Weights of a small mixture-of-experts language model, trained from scratch on English Wikipedia.
Size: 8 layers, width 256, vocabulary 23349, 74.2M parameters.
Below are experts of layer 5 (counted from 0) of a mixture-of-experts language model. Rows are named router (the router's row for the expert), up (a neuron's input weights, with its number) and show model dimensions 0-255. Each number is 128 + 32 x the weight over its row's rms, rounded and kept within 0 to 255. Numbers have three digits each.
Before each expert's rows: "mostly gets" lists some tokens that are sent to it at least half of the time. This comes from a sample of Wikipedia text that the model never trained on.

# expert 4
mostly gets: " areas", " company", " area", " village", " species", " series"
router:093093192149165140171129156128090102109174137113080085157087129150107119161112161136063125102173107184128150152119169130093156136139121108110068146119160098116123126075163133165135191139141144103128084079129108111142128113185156175158062122133115109135133115085150128091140095132140149085091179194169068168087138094165121112109119178104124044095138123106094166132101113073123135167177156076086093158133115116155142178097132136169163129082158078129153090167075139178164135183135142159082079120135151138136115180100132140137126104142123074115094066081162115115106066128085192174048092110114081133115114086178137144182161138138144093117107167113094108127169141123128091132116162124066155070149121132202161122100146133118112132159160093164147135132058101100074130187083133
up4:086148162167142149124125159137071144099114122124167172117157110126076128116156118122091120134125160157122095099076109146113130110220139114144131159149139131094160153109076138107161088182149051150120121165152165141175095126201164138103173103131106101120112105146157131110158146133150098161121048113169119146109179087075130146072126015141164125127102116161169109138061143104099110111142141125169110126114076132133106120138181099089164174149071144167114177095105135198086107178121141098150156140122151140182153089154127153111096152072110064076086138111178153156107107109084158145096107118105130153123124110206125127139132130167149142154050188142079178099135063122143138131085100147176075132123143114131101098072154101094112210135156175104091162145170120100121109088079116
up5:126110166158120143119155144169125159085064088101134118180068129112108146106055084176176121073137150174087112099121175157108127082132115125145142063146124128080103146079093178119101194152149197194124113130157205153168140159164075151106145154123103179154122066112087113101135125130117113129220092137159116126159135100131121153108070110152145160155142140116120138181132132075088166141186148131121175155110178147126210155148081106150145158109150086183095125136131139157074115167116149071122147166104131087147198149204127147134127143057119145146088106113127110118153100122180150151184101124144118178136125085154149143069129150077077148123130105156154141133135148127126149145083180102061131153107118143100126088144154148119124140157141044168105084161142136123103147152127193
up6:092081114188096058131141117192071120175058137142131093096141077075129179066175094148112136132141070134184103163163103130146144127153152150109140114159199109101096184108141120108086116176085176163163131102093140107082075110132108134086052117102152137098156097183136135105101145133115097170068109153078088119178127051128104098103146094152089131103125088128100113083085142093093111108156144072091084121178114130147207145102141184134114138153124125112147126179111157066128113129129077104108171158108138110176194140102094110176126121118127082177121115131178113124110133107155123105101114104111134110110075131160128157172168098125080096118139090109111139173130141160085126142129159049134148093123126163101118171038046145117137155132114148106116114118102148147145169146135183
up7:118135147088177162134112114138101126121177146107123165149153134170115102137122158112149153159126168241094094141144101131109110166108132138165152146141119110129123143207094089142116183090184115093158140100130133189115109158147118117142126152147130072122071141138125099137133092140162084151085140193157173069122124065098165105138147066100188095113164136083093143114141115155117087118098092074121163145079194102105137124134188170082148120113117112129118166151121170101149127168019103135140112054075080152113139126095078123105154065102165134101186152161105139152130106147200068149067141185121095102165106112152139140144155121071174173118091092100174131145110157112168178103112163114102135110111112118059109100124135077132128129138115119085148116108141043121155116175148085
up8:185144131135168163133154082098154120108140140144115091141076117090083108075126124192107141143123121137138151107123126105160185109090118048059134140127141150155128124189123111082168128109178176166098136120168146107099104153180126083067157106127134139104125089151141126149109115087169099105097138113097161121114140157110173134175171133116097105174112166125145107074156104089110152121172166142127129042089135134094119119136132103151114129150131156124204078116160131131062089103145156091084151150186112214164107098147111098134166156120084108095160077113130057111077142188069167126148089136133141096051135111126121153117143145142159130099140121129122074094138076131150170195199117099127116190120124110135161122049109134109064110167112144149130120173077168084066087134162194
up9:160129154000089151189077149154153135154102163130130095088091106133128150154116111130199138133173102122157090150127119079136115125073138139123102128046109141122143065101136143174086095187097127133118107127178123141172151111154152132092116137138144169083131077154129136151122120058112092079164050096247147177147109123154096134151165138132138119119156145075121072090107134143111116113108082108171150131094112099107167083086154140160159078129188118127100133102075109154127079134143094185122078069119171105158166142142172133162128110132122158122082086151186096077155110164070107125134113148145156126066126118119129148131159156092140159093074118118103097143109131105144056067145148141130133094151156154118153121112106117076162147181157153188094126127110139092094103152123113
up10:085118125060136135120175134094105119164161129132105120138091094096092103055165098144159153101145092114086138184156104133111171131171116088106049118103124115164116134090137147147103121164180173101091154110116137132163112119144157107154123092153138116101075126132168171118107089086113160136114103175160153174156105171179110136094096097159138055134153181120096131193142151125141124126088137097146187152170127170136139140061140122143110138188158167108100162114117125221113145160134137082174103181099208097169181091096132109097176083169126142110093089112117137159105140091067146156115127183038129143163108152127060185134147119113144171159140137154064077149154129139104134104074142124067082165129112100137098123076119141043097151091136135121173131153097095111128138103174090
up11:149109121104091144145180136166087050133103130177115152110117122097115155127134129089132126133137124123192178117118131127121148091107183085175087128092109141143167133114136087099117173123075128143152098122113096083167114141056092136159132121091130213146121198123165103136114114106099125085199117120117169146103105150139147058081201183174120120127137122143099150086212186124102127119137101104135125129132052131150127109111120158145132075155108098163140146081170148150121155150096113115132141190147137074126121094123147132163132122074071067142161126102180106126090135076112108091135124156186110087140127101162114145093142071064081130075119117110164127118141156110183149090159162142193241189098136176155148154138127142136076170171076155093087092167116122094143090145097113
up12:130088137127113182109152105125158124097179170118126086142113168128175108167102158046098139130108142185059153149063105104082131089136170134074128087103135175155144140137094170116117126132182181097124190048103093187133143123092178152121102110083131132114079071127172156074088133123096081131149166072100141140175141197150125143145118141154160132137155096116154179119135121116103151136107109133128155108129149123188114144136117120121154115139161104177134161161138166118066147118156158140184133130086156129122048114085137093114162098195128199155078088077125136140090118131162113134151111097075194140076111121190081093144134119092121132153076098077168146138130199142103138125097123131124056143141150105175162130154140083111089142181169098141143169113103172094172121106060154
up13:092123149065077131114125155107183120102174149127127133130156111120145106125143153095172143160092114121197132130116141128095089112184104140144034159116156149130143145180146104117145133109140151129174189136121108158139103135093070162130102155124125105163120173098189159154099152124123144167144084152143134172100108117155146104145139203091141112144146131120125163132159187092134163111131076061155109126099151106099100075147133141115050097119137050146100102121097145123132173059136151114121102117146117158159104101102177067129085133125073130042120124137150155102124142131019152174146122126142160155180224166118115101121139125124148102187142116084154170082189087145133079125106092120154100123142139078033121139100136083151102141115165151173068147112094211132137151088098122
up14:146105112105087172097101149184113104142100151136102098170117095113121086160117090084187133138157114069158115096096143117116140088136136092135113132164134130087136115109096108134127154134136190124192151080089119137136127156159106133140145194130113166069165184091132134143107136101133142081175139163119055137156174114088109149091167093080172114173100113155097132139139144103150120107204073084162104137100136183103070211108088117107185125106151133135120150181154161125130096149087112147093118097117167137136153144109127120112107101106095027176130053101095132105129097085113087161144163121159109196224130130138158182121058154133092136139180092103110162147165059121125131095108135095067094148083181125132112090098131099128130139213071134100129161147114185146124107148149142
up15:191057103143193125070136101124113126112167141111200074141105093161176147153121103151194097083138095133156152143147148126164133134126144167155106162164196125105195080100128081110098119133109148138126155098132143087157139132057133152115119178119203177149180063144101150132135155099078138180117086166125164182054142158121110114115116155130069094108151153183128143160156113137155135139155156127068119085154142126119121130093196132115137122156106137130145117123106109156153170133107122082094143129083151078074136098054142141121148145211177124119122150135132146148156177188132112136152211177159147155075129177124148121122110103153137138151154096132125128132066103117123203148122141142094153087092062137073119122130066137090111122121111191157090127185141062162146100138096112
up16:177113104112099047163139068124178166106123115120123162183093122130122126102118092135095083176176144142112132106091145063110143144165123083145174122158162099126110166125142127112138142110165153093122148046175133108146146116093123111133142175092134106168076132162094146173121168094135116123125165116125147134151077101092174156096169072107152142171140122124131113122200138132134116104081117106130092082168194128090098043128198044081158093128104167171132077167165125161085156104128120060099131111148108101125157135117150152099166084113128121111143125086131059107173116176127084123186075106152158165142143108124094168107155160133173109168096092131066126133144064130079164116124105084165096158173122100137156089073075174121053103079110103079127155164117109151108103141099152
up17:125160123110111085131143160120119119135142164092173119104179145150134071177139137105104133135142166114244169157115087199122081173112124185152113105086132203115149122081155123106180058166118133163157172135109121114148139129100136127112142155116132151049129132120149155161116101120136100105120131155147118112125102143119132155138157127138130062097067118153119111181169158114108112100157110098182113165129163154113086074134117096073071157149190098153131116129112122103089112144124165137126134137100167082148108129098134137145113131142155148116151148029156154163124205090137088188116155159145125115152119155165144225142107150074187144095093119104158064141121162054147060103139090131141106145123093171080185165105170149123134111171100125126145106180159200216101137157140133
up18:064103098161144156085089178142117085091106098086101126119145166106119166086091140098123059124103135143118143140142141056114157084124090140148144124125119060179131110104086119143140105151144132103196141124109180145151171192070102170106099129125118167145126179112124089138183045112149094134137163061149103118099063090114135097096037117158149149162148123158110119137111163055128086130121123067106158104177148127096182087101113171115130100107130121169160124087126111120186168190141121068111138124066119093124111148136167104109106123112157135098187138142179121116131087114130149177142199085140117143111139099193124093156140161161147178139160107105108119127166090120078111082153160072086160084125121110103112165141109165124099174072144121206138187118143178111151100087113115
up19:100200139167173114154114089164114133115105112081123096117154112187142113124133111128122095050192119107162150087074147096142141096113121101119140094119105130087155171108148115133131155131124110086085150076134035138148128106105162186141118172101141098148062124145107138197166153122138118153079125225091138090120097181159131103130129103125139094090103075072064156138121133078131127137108100107169109171164194148109143120142158139157133144105146098162184105112097146149169179077090129192128095170127153137098149152178132152177086146163176154144126155121103110116126151123134081132121099146162124115092145153103128183110186084079135182187088131071120109141158169158098082065144116121118092106123146152151110108078201102153106143113152093176131069170092190125092149073154161
up20:133131178148150100131146103156123117070154168136114125110134103127085159145075154108107160121176125127070142090172065102150197145097122133153181143084118117139171151148089146113166169155109188081158115056121089100155122168106136124117119161080126154092125100074114099150160084163120111131076106153118109104127120096132129151163109160170081115149163113138106155172098122144094195155129144118099080109133143159117162169071077189107159168154186180135087113106110153128174116091119148101098139111130172171131119218101155084155177138089118121144113184071084149222100099160082063196112196117103090173105167150093107112159159119143125128125062141110165167120143129116139144077040134152117088097110095152173120134126097124126126161150107127196079133086131087101096134136136142
up21:152168183141158220119159118216157065121115140110082090126095109138087129139111070150105147145100112147142105110133085115132165150168061102111115124181100185078129148098159179138078116100183128125108119079134093132116126088108148117107153158181144169057128163143124105100086073117159171149140136123098196192139125119140076090117101089054124182175095140166117089120133125100181184139132150130177155148109112147149121134119142120180087122164152083087141103082094121119154122110153136192177114106203123096150115088159115152115126118091060166146137087164116133087116145143078100135097155080166112114086119165100145143111155146069206166153116122135136103094156120074117087176120139114118139069110154127140137104211116127197122107189097127139090149175132112150119130114137116
up22:150151103091153050098090085123109159091140121150173116114122089176147136101150121114124165119196109116132176098148088096163092163145112152069137119155137119111150120176124166125080073144123178076114114039151126097079150124156137135149117120118130140191112147129114209123122128120118102131204045090132120082164124091086128083107096077099087105109136066102106142215125129149154080120139118145106066167104149093082147137058148137089103106149105111131153161170139169112113132119094158111101121103146163186130131125097109115162191083098119091130109121137092191098121106191146083118061160071078134076133218174183107117111134087135121110160155135115088109109100077139092120158122125118122117134057102163123110096157169108137154146162135130138114037141137106131114090145132153
up23:155135174126158138192141169151130113148125145053129125119119142148153094152213099155116077160128172148150138152133151220110149134118095100121180144169153112113088211102136192121074135163185136191123142101135079115046116145163137084150135066144151078106142167082092133111160123095136070134138132114088110122086116135132124064113108108108136082091092053126080166139124123099142160141111100104111094139085124172102107166104183127114128104083089142103114130134142138150102144184117130144153093153160119101121130141097157105106122141153133118105174109143145098157120149183088153206136152179099153134144181071174098110122155109175107094124074169116075128161151112169124127159168093144153190094152163125140177188079094138161190105203099139116155115095082090164113109099078138
up24:132122083097111140064135118147101095118175071126157160119097109132142137149060152171111172100132120104112104144146125212107172106132141118150080136130159125107121147119129085077144104110125137117121115106140135141088133154128097155157119117078182129134092102083169199120137134139124183067131129128143083063122162182137182134127102105123156120130101110144093113136123149101088061083179119138151106124125044166086105131168122134159163184088150052089155073147115093149061151133044137083164148143125132118173122147118070126167108172115150118122140103095121177122147111121142173114112137051144161123135146089119051085175084102101105115091125154142121080139079130094090112080183026123123151112164134161083133077139091165140134133152116072201126112116178094061141113166111165
up25:156121100139141110059183160162091168121096092138165098078137108110077127135137143101101111170169138178176142131137123128141070149152130153190079120147087106111119136110069131135131123100061145117118169118117144134132191158170079170070167157114193174116082144084166131129103078084101158156105152154135066133158173107167119123166133082096147080133121189119076132113135153099114176144123127077141097115136094150128086133161132117164194150140137194181059137203069164142104094137114119145050145076092174200154154142145147126114098120104152121148157126156168143123134144116129094135159119076151143157149099127135119107150145082146132189109097210109130135091090152171078084142123163112140100131137075120045143149039117128114099090147168086159157130137092132094142151132134160
up26:141090117148092125113142092075148103119114177187146155166111105177119084104139164085136120127095155109094070130094146135123114121127158134109139170121103167172140171142165149152117094157142206216066071143090139074172148114092088133117163169105101125115141086149134187154149119111142137093097140121110132130175201195092116163176160132109123170110106142154116142127106087115121169169161105046182141102153144116100129195114102116194101117186089111086091098094137142117158144185133103139134160182154098110176167099110103069150134206131085072111137123097151113143145163145127133092099100151123118100153184158143067146125055127132154127101148093113102091177139133123178146160150105184143110152102120159180032115079113143139093109107140128091161103154085107130128073087152090
up27:070151088144186129109091131158172150111125094135163125156172114129189143093157122166164183134107138124169130167147138161126172173198127110123091114147094145156055126166139146068089128148150148134175119113153128091082182110123092069118111126140118071143119137179111172092142156117108112108102122150144062084154119110124139128174159127118123125111085179128147138094153126072165083143191105131133075098196137161144153111055141151180148111088118147145084126160135128113098116104100144138053092181175141099146176134184194113124100168111123128173153174112151085106115122138079129103133102181177121107131118089153140196123125146096142116145137139101128117079128154182044068163120184097101106092183108162127093159076080149113164164218126109113190124104115162143133103130186135
up28:094114150085083160118150174143069135147141204139145099186122101086186207160153105112136110140125091079118168124155157149150147158154091160138131134112127105127224111119117162134146164141136122160128067141150168076122148135129099082067150108135184167154132140128179112182146118168169107118113081131142089140100127127067137140128112121126096164117077080139148127102118128124110151119092119162097146101141132084088169121108117174119104156131102173129104141052180120092059162138129156084117179199076136173063107148123165140127144031109078099157165083150137078129136167200143109131125168143115115135112210152149074100089172124116116173078106186116132144071064115112143143078127135078132168168122113204106143112108114141092132129093139121155137156134127109139150159068128144
up29:093142170147140165200150153161147115197117072136133116138168145135091141175163137113142121178114129155155180145187193172155106076148042147133131142138108144108070061116141162074141165111114165138129145154131106100156111146087159076127117160153205191118170115136161133112123119153103138110092148135160073098067169193167156180122134149120152134090115100138135095163114131125086109147152053108151151140178097173145133130166131122166122095142123108166184148150124105146150093169125142131186119096136125087121108107170101166131147139147136086118096143068179184148135157139139142139119129142195102128120133176153176142140183170080083198147139182137155086072146086085201123171122130085085076084108118129131175146073097120100049128061119168133127149158148120123130106150139108
up30:115095137096219143116171120128094090170160119130125120114123116087128092151108182087149083149092095152096120155136139132138141089065088146110103107149180134131099166137157136163133170057103128096095113134127117153093166117172123197168101181105174130132112132122133148132204104107147068108109058185097096118120119137111118167150143121137112053117140119123116146102103118143128140080037110094190137118121042130105170094133150090134100127116129103133099147087109079193177142160138132149116066114141142111165157158134101047087209093202139083123140091163120140157128147188116091125103134143134102082144173208051135075126166149085110168124096160087174121101089146130149157152127173138130151167127144117146137130088136192122086149150075119104114080115117170183107144129119129
up31:132090167158107176162139167134155148137073177107132079134113191143151124168126123059140065171130132121185158145111111073097124141139136127193160134135134104146112124120111132074092156125174101149143160118111126120113097097065157121169142082171137174124146132149128064117117085118197143127087123158091131167105111161094136071134118107128101105176085084191178126111090073021157131091111126105145132094126138083130127093080105120181113126086138158143108099126109161152198171155147107112123116157141174135105135116116092140087212147133129182154091170131110141127165112143159165116074141145086125135156187160096115104136177135173155135148100136070082151193170149127164127171070157133117149208136142128141102119167105140119056154101130141122036160078165128175143126072142135
up32:080114148094148105163118090167105152122111130131047150153123088140186168107125117200082120113182168119131158079127139110138149125100121150152071073099190124122141115152074130079137077155127074102143177094142125155152117128118154097138110078168088049157131187120174203063095109119134151127134112080108124128102122116136162100134072127116114132130135187150120073064168134134113062136122133171139168129168093107132125085113170141113105136139133154115161165145140165163110106108171097142105123160102153116085205089086147096167125089123132104137156157104125123136170143086088149043128151102133080118177117166080089130159170084131112112139120107110105133093125153076063101180104098120094089145136128095104195182116145116102136049140155085145082085129117115156175135150147225
up33:139193117168127135149159132122107128139062075135129163062089047162112050111102100144164117129103162127148114157138173048076111119100123163123090176077122117150129088172116114132165101091149137164095075089116083101115105166165103200117094138113108112047051107146074071167059125147160204103117102123071105151146129147117123144129142096080142140096145123128161140093134136160132090109078163123170113171159144160115116101161086133128121175134143120133160122113113172165154148179138142152106097150187148178159113119138149116097152172168140107103057130125119121116169185131127131121195174136143128203126174159143119126122084108152102144131127140162130097121142188200062128134140106108098130093097186133109164123139125142122154136110109149162082132125137068064179116101199142
up34:158117091138126161132104250124083107090197175067152089080124102084144093110152111105148144136110091145095075127156128144094159161072151076121132146082159135098140116157104077135162177120121118185229113098113079036155088102127126061065124039081125157160096101129152090088129100103121168104153137165166129166119170138122098103120142078093141095141079091132127173155142149089188085112140144123108175125140097159080094148119076201089088161124118147093124131171116138147156118139113098149148126099159143134171148177129169140130105106103125097092112106105133112087159129095093117219094085117123122141165149086119129129077110139113173111110152079106113152165118145174124127106129118157094133086128082099081120174107122117107135137132087134151182141113140125146189150094137097
up35:099120080108154127180149141118120144107129112148121099085103137101127149088118171085103127129112158107159081109119152150087087099160194135097107157153086164151095027139072110154116122136159130094156106120160152149113163128111148066155109216108146108116116112108112130079165118142121153073107128163103104015148210155124152102092148164120124125126112203118112136167116138066128122146138112085133081118182138147118103112103190076171091139144157122121129046106125152085154132110114129190125122132094142063103169110155198075159112141090070056122103163166103097134133133074083103125115132137150116105131119112147111095153145148151123148137122117145148155203120127115123111128113162154208112110169158082163125171145111056161138155113073097137176085161120146114188109109201168
up36:148153090183099132142222115110084109160128142160153101106130127153167151103134158171140139094170155106132116157087121143147157081127131142156088144169131156128123169075146175087116171155154150145076128172126139103147120109154140118162113133090163180121075106107135182094138127115083162148137138096098100117169124140175083139158193209092078141111151148159158104139158143125078169127157156089114175089155116135137136164226126117176135122169108149125108142192061161157055158106109150115119132117132137158126117100129153072171150179170157051130107127098130131212105152155118162196182102138112083136153087084130130082140134149101083092169097150148115148125087068107144130146201114100117146152139123113194134095061159158139101176133145161080109147078184130081092105141083144
up37:124166065140127073138114061191145149157148154106106103160082148070116128117118168157164091169131154160078129142169114126102114095110127104116108083151071096142115135131123152190116180142102114177128103097163151123113116136152106121105127121164141224118080154091071106119172105089130125099088130104137101099116145151115154106072162094145090112196094074162066065085128072175123157134124176113155106137105126130099114136110142113133144162112114116124155170137098132057103141126147144163079155058180119147164178093113153163109115133173105189137133112113067148142054107179081083186164109141033132132111183125079136168181115172112156140180116166130090181114156086156131139095155142104163150119142107089076104123117184141127140132140165138166180122121111073126106178142104170
up38:115141089092121113196119093150122138069040149156135135097126152119099085149130166130178134092180140108105165167146137106146110145129102180144119079112150171068103157146132152111052122112072109106104185138142156113136158159119098093100154150105113121160206091076156125101139152131197118072111143138186124136125161181107112101173085153096210107109118109147149152140126046082176100096180150107142105166117073128113160156153176114163138178138194144122141114155088167111092146087122162163112114169138201132115143116202101106168190189106078116080154119080114125100176111169147113136134169128118131125094137110129122105144107131107166184101098131162166155111136104086076136112169157087145149101058126178138096146135131104113082099085164155177095107138122183157095099104120095
up39:117124154109142063171162128133174099148156114135132124134091113169121125123130185101136134131170110174131083131103145071142188163100139142110113183101177064115138152135130175171085130140137117124108170110084122099127136182115125144185132134122154115144131147200208113145185110119102165094108136074108079090153164146069108114082086129084164144117126163088087071160108125146121149089147118168118192143143140127147105087110129168139164097088054086175119173147195142110160095119099080163145128134128137088128136133181137140148081177173098070179091145184160129121125171106198097089153104090152145140171134121167118091079081105093129160094077124096147100089113168146117143058128072141139100150141085078111127131119186111083199135091155165104143148121125082096053076138129101
up40:145149123154152113150084074176151109124103125168118129104073119109071050146086095159085178121092112153056085171142118119128124148141118175107135077175149148074071138096159066193126129149084080078175070108097181087123168172132175144071078145141110134105175133086113122094186124126167109100067159171137072167108127157124100113093080097188121114141158090168107149137121085128099101190157126051155094138100103130183087096113134121105141177103099113136129111162176116161077113177142142103156127166136150141138153070132093120103114163132113121066114127148135109097140065118084130102113185121078124128153118175124077127153165108091138081124105120134128083155173128086126130129161053132093128113144080134136143124144096179099067148115178142131147151127163088109110160135101188
up41:131103130132098150093188104153102140090139141187162157147154098086134165168154153142158109081160120121085151094140114094101103133144144158093122174141101153152141082125172143169131105110140058162130135101098130158094170137090079121113088094138121147159131102170125124172164116136115112153170114191105193128147154141124185071141054161102128130111181118143082105132166131112031109100126121186182136138166131069042204192156090085067097124148132156134158159103154117158137187168084096106117093108144104092171171172110122085051111132129099105116163160143165103136088097150127133172138117124120078128135108140146182147152138133107121142122119154165147082109194123114095125110172064076171113106044096141117122125097140134183133170107143100136181157170201117139083105133099135
up42:146164073136148194091147159114197108044164173138153173114111204139109127140159089156124114147152161145139073167121073117076129121165083115114083064096182095146091154163114114136117162145132170144106064136140114173091143118126073068152122154159141162094168091097116148147215185148103134127078094090149102110103136135158133109156144161082119113129140164176120137157147147169158140107136085155078163127065114131152076111129135179119105088123119123097113135159137096083157138105080157154114128151172140158106109083117155159151107100103143073112126083135087115162130151133058145182139155173109184159132177125149187166168129180103086162115098108116149218162106087102140142125161157120108149155089112110101097162070105139147099135169095072089168168116086123076157103135154148
up43:103096132135150116168124139055172147121140110123112147115141099109106103125117127097110121125115073110132127173177169143155111141162139152167133088148145111124137184140097126108120131161151136138082095121130138168119095158116093121129157060110103176083133047144105096090120089158130127135151167166087113115059097142109114239162076117155103125144092165114149094117099119102099168114192115123129102134145140158145098158113157127107153122159144105097194152133169136137122154152126143068159123170225154129142133107092104174119154130131150144076141162121139092093109188116101084122076166127069064067128213113091095107107166144077126131179157193199207096120107128105107190155164116163105126117191180084145124138092135122167155103143106120212088084159103114125120170160194113
up44:076124097100153120107114106180118119121103114101101106115163120149121138229203143114113144114108110121123147156116149159170151103158118106096095096122134127040108095134086108078129117117172196163147142127169116099125133130127133141100148100169101098088102161132113137090123148149112138126164113116116119147108097090119147137237191125064088119137152116135158101117122190124180091105137096155108085192109119195159052164100087069143161137146143123156094113115112087144141134129106171103119068092146119149098066160154113108102084138105119123146153063107112131129157114160135144112127159101165100137094174155165172127100131166254086119086092072127087139156111117149090124196124082157096140125068129051110112096059135174142107114118132101157140122217170113117132109147127145
up45:138126100151091150139144122121071082106190143062091114161109190172145181123143143136141087122133129129123093090152141128126171181093149142136137140151122102089178109208096109122184119170128163118164103134172128134152088175125090065084196145123149156121190082179184072141114146093088083145150098168100173130120103094094080088141085130123118135139154102116157103143107162122075109112163067129109178169125138126103086115124113126144138144160076144139118159100135153097090127120122128084104090102112135190164110155112147075127113155124175109164177077148131137075106158107160203138155153238096108133145184129162177111087089083156059076129171131140158092115142168103144122107173135119168176069120093099135093094145108109087135151146097130176146140114156038133109119163137117
up46:144125141079193184097147101114105129118123096154154099076093184107156131132141174085110123184121108091162111179096107072212087133070108121092150120199149139167084113060110124097130131125150199122063102151126130174145199186139084061084064125089100195174085128109050089146113112109097135135106112132141145141119175143113158095160096095151128100116172107087178107115122182114137108130118148108121084153105195166117087167134139151125132117124159083105159144123124152111099144127174102086086155159164132164121185131103114106084086127171142113086112144131143147123134110127107108084130115134162101156146109122105135180140113132092089098110137144125153115054168093106130098132120118089135181105158192170141118064136090175123121064128205093134077165072116152139132079144098133
up47:173166167130125058119114129157079106164118098110142070174157183163100139127107115114132121165146084087129104144201127167120160050117174119069129150146121093096145131142122134099135116107064137127085155162183080131123152044145139053069176174143176119140211138177148127113182123156140138101111064194161144181109116115096126157150087102149136171090130082127113139151129109092100206099119167116131137172145128138096110099153181153122089149064156138173050159128140179113052130103121083122176114168110106137182193125123113105109158140159157102136152138136091164058165127146153169169116098127122116103115066141193112123116144121110133118084117136086146096079127121190105081159162147158153091143143150119116128116078110136114118183161112154111134108105153118133164150125131176
up48:126112112134163108108068135089138112073109061096138150089116091107096097065090088121111112159104071163105124126115098135097068103123164183124095124126129078137101128168129138111109155086118204123188123098136185154113168170158133133145135136072117114159130164107170131046069176088095127138112150120132123110180133119113118189064097119135128145094134109182087124161098095121147048088135116083124137137090113180161134089182168146135094118091106093135126170130066190135102128108161126139140090077080134094153081072116148143135089099180155137137111113099137102156132169159120113070198125067157120154160104142027140174151174150088146126102088125177175125147080159109120072116118114119105109084169132091145153143139104084142129101109116186097079115140084114185143116111100088
up49:110114091123101104148152126162121127129114119117168123168122077115123100178140161105138138129199096122075167100169157095170138124196107155116151110106161092166092112145142168162200093107126175110114114099092080124104074138134089137097130115144050143092089171122112096099150112084118095075130151153151102119147149128150161122126168112122073141182125109083132120122153177093146131169105178160165144110090170116102086110129100080137097202098097105095103147168139164098176203093122115103119128035075100103124186112134157168177142086134195174138170167184141118085135123150104101120079157141096179084107148117109065188113088160130166134106131176141042154145159128110130134154089178105111141153131147099127149179114098121157150134127123070112178166079170101184123072087135104
up50:145091137128117119152091142080126132153100124167113141145134136135103118133041087147106099142092138113130109141097149107156110135178154146083116143190175131066212148147149089087131106120095080167139177143109164063155183126086134123068095142173159086146116162176132114133142147099163130107111189102137110143168160161134115116081187146158085131104055128145116114078044126112172089191084142101098104094133131163115097118088122085204195121113246126130233149131164119117123142133101174177079166117134138126112100149121072114139150134119166132101154119104106175134131174106128169137146107161090166131150124108113148123134166183088191084151101109174153101112119104147103157112127104115140145069134129159156117102086074130125094154107132170144127094191115117116117140103172186
up51:097163085177169151112111108111114114106079166128090109109175159100144174127183197174180170064080120171074150123105160147143154135154106125204091135082130077120154125106147106153138131133206158126193086125151101158153111090118195104136096095118147171111138075116161113114141141122122126128162101115174115173099142165159160106098137058159136129150134133117060112102117113073134064101142139128161134091144117128116142116035108133135163148136137123122145122053125146108205078159163151124124179104187158104131185121087130077117150109123151139121075101133149120157118093114129113140082185111110185137221149087150148144141174105150189081128162114156115154161138161150135171139141130186100085069185104122101066104146108085093103126111152155154120090150138063129151151171133129
up52:096055103112088103133101139125093127180155127087151082135157123089100094123239103128123075133113099130148108104054138163092140113113099134100117118103202100149148077140071159115122151173147127175116153132158130115145137099095152123158087098119143148103132104106165098174106150074133120122145155097114161140144119126155110176151136127099144145127124182126111116044169127102139159087120130106131211127137169092172128112109123207093119149132092203130081138162123127160159128123089176163115089129149212107089187139119059064112116169120086080133128072157083129143156131109121118183219081093111122117168170096163152165135157174131131157086111141114135142131171145079135131146130184139099148132131148060163138110099189190172128140126139090153123152172093103150097140098111064
up53:096091080126132149115079164134114158101146132121082098147165167152087180130118167147135115147066094189108113082097169117200119131121147126138143167091137153125139129139154149086149152127169179135177110093172121117134162137099200124158050123103156151112093177160175113118139136087080178094119121118143152137134139156109132146093080114141136118108153178072111074105121146129143152116148135143118127108111130102100138101096096120179166123116078131111188151096121181086114108122119171169154179111175183189228057123115130058157144145136139174144097081120200136136106058155135138095088123079088149133154139102136165145105122106102155075146115115125086117103112081095160188133135187178099073118147091164095136143101123083096072106094111171118083139190166073126143202148100103
up54:123126195061151074154152194136081149105106155162148119079154134109122099132082149105106150102090070131120124155152177069121150130204067125109085143063152135208132098158113124082111145117147126134144147110126092143134092073129080102101136086153093187116186128139148215201176096124138118168092124159155183118124161118102100128155058103157187112129094126084068080117107175072125086130110167140106179146172122163118147137118091135099104125081131146127069120106143157126135153121123156149112161136128141196094073082118095131092079136092136109209163108151156099172145113104091093175195118155120138151101142148160123174123149069084136153147145135157142189111062148155141109122097157144138096109109134168115158121144163127132200153143140162166127141147113093142145167104081150
up55:110136182075186139139114090070204116138183080111173160162097111132165150075196102176097098114108075146156100128138119102207134091181125087126110106126144139120085159106147149085134128102154162128128122080074113132138130150157094128117130060159117115075102147077119111161080098103148116115078144160098163147099151150119132099148129119176072093124145112083189120162112101103079100129176125088152091160148166138164188194158106198174137140159149114145097132161094176119179152079120120132083205105169134121120105170138133113133104096105140117102095126077119180141080132092081159150125110110114113174118115165108108162199135140115192113115140161125136118115153114063159072105094052086178099150172113144105097162144174152082087133170137104171156088083141121149118122133162114
up56:108182197135129109146137092180101102131144150129130140070122140087084090187114167192122159117121165145126114116088187109132083112125097096113089097124087143103077159196056147192146178064150173126115140113161143111101159149117126123142125110141132090103199114126163142178097066113162132183117122146145128117069155134073140147133153075135127126145112179100118159101131093112113081125148135180140156125145188149136072109103135188181092078092169147106117163076161140162120134116186201116138123117140096160080094186108128088174142106117116120122130141106096126172160093110133091158143132156166100113140066118138153093074136111091147087104130118152164096191170127152085159159162107142119160138071172127099125216089180101167162159137123110193161127093147158117115116081203139
up57:072096101169100104152140121148113105129152167057120153172083136128137121170122183200141043068067113130110123085142072110136170139158110147129049108119157106077127171118072108169067102107102097153126110167128122097102123192181182148096119081032117129190107096124181196167100120112109103103091064127150154120143154152194160144094086095149120116094117081156117132110128104112115114102126122109148141143120152085134149106156082123146087135111143105182132126111120144179134149144125163089130131146096118162150087120129081134104120088143107093126139081149138145145109050166161081149137088154150129063127098128110096188130144153104142162114105135117129093114130160066207114131148141070106144079169078086170145112131186146105093105121180094165155084103146147121075104117167163
up58:084173148108078110104081179158120158120183151089166121111120111154148135145154162152100209130070133166157146147158128137141147103129177166082143100126161141096112146087074168073123058194132141137129139179110107162132127175114132168133159128142168145112144150132121112092135180168144079107124104060149126138186126107090160107098052114179125149104046106120153105144157121137207159146111111195138072120064142138138141101129112152098095145175101142091163176123156150114133152105096136130131101190150098102131091117203156102100170110119122067133136145095153181134173170146123099119208160142137149068143158145111161116142160086122064136091083145109089169193145066139151116150116118170121140146090170178131128150057138120164147141168160074157123158101100133195128142125158120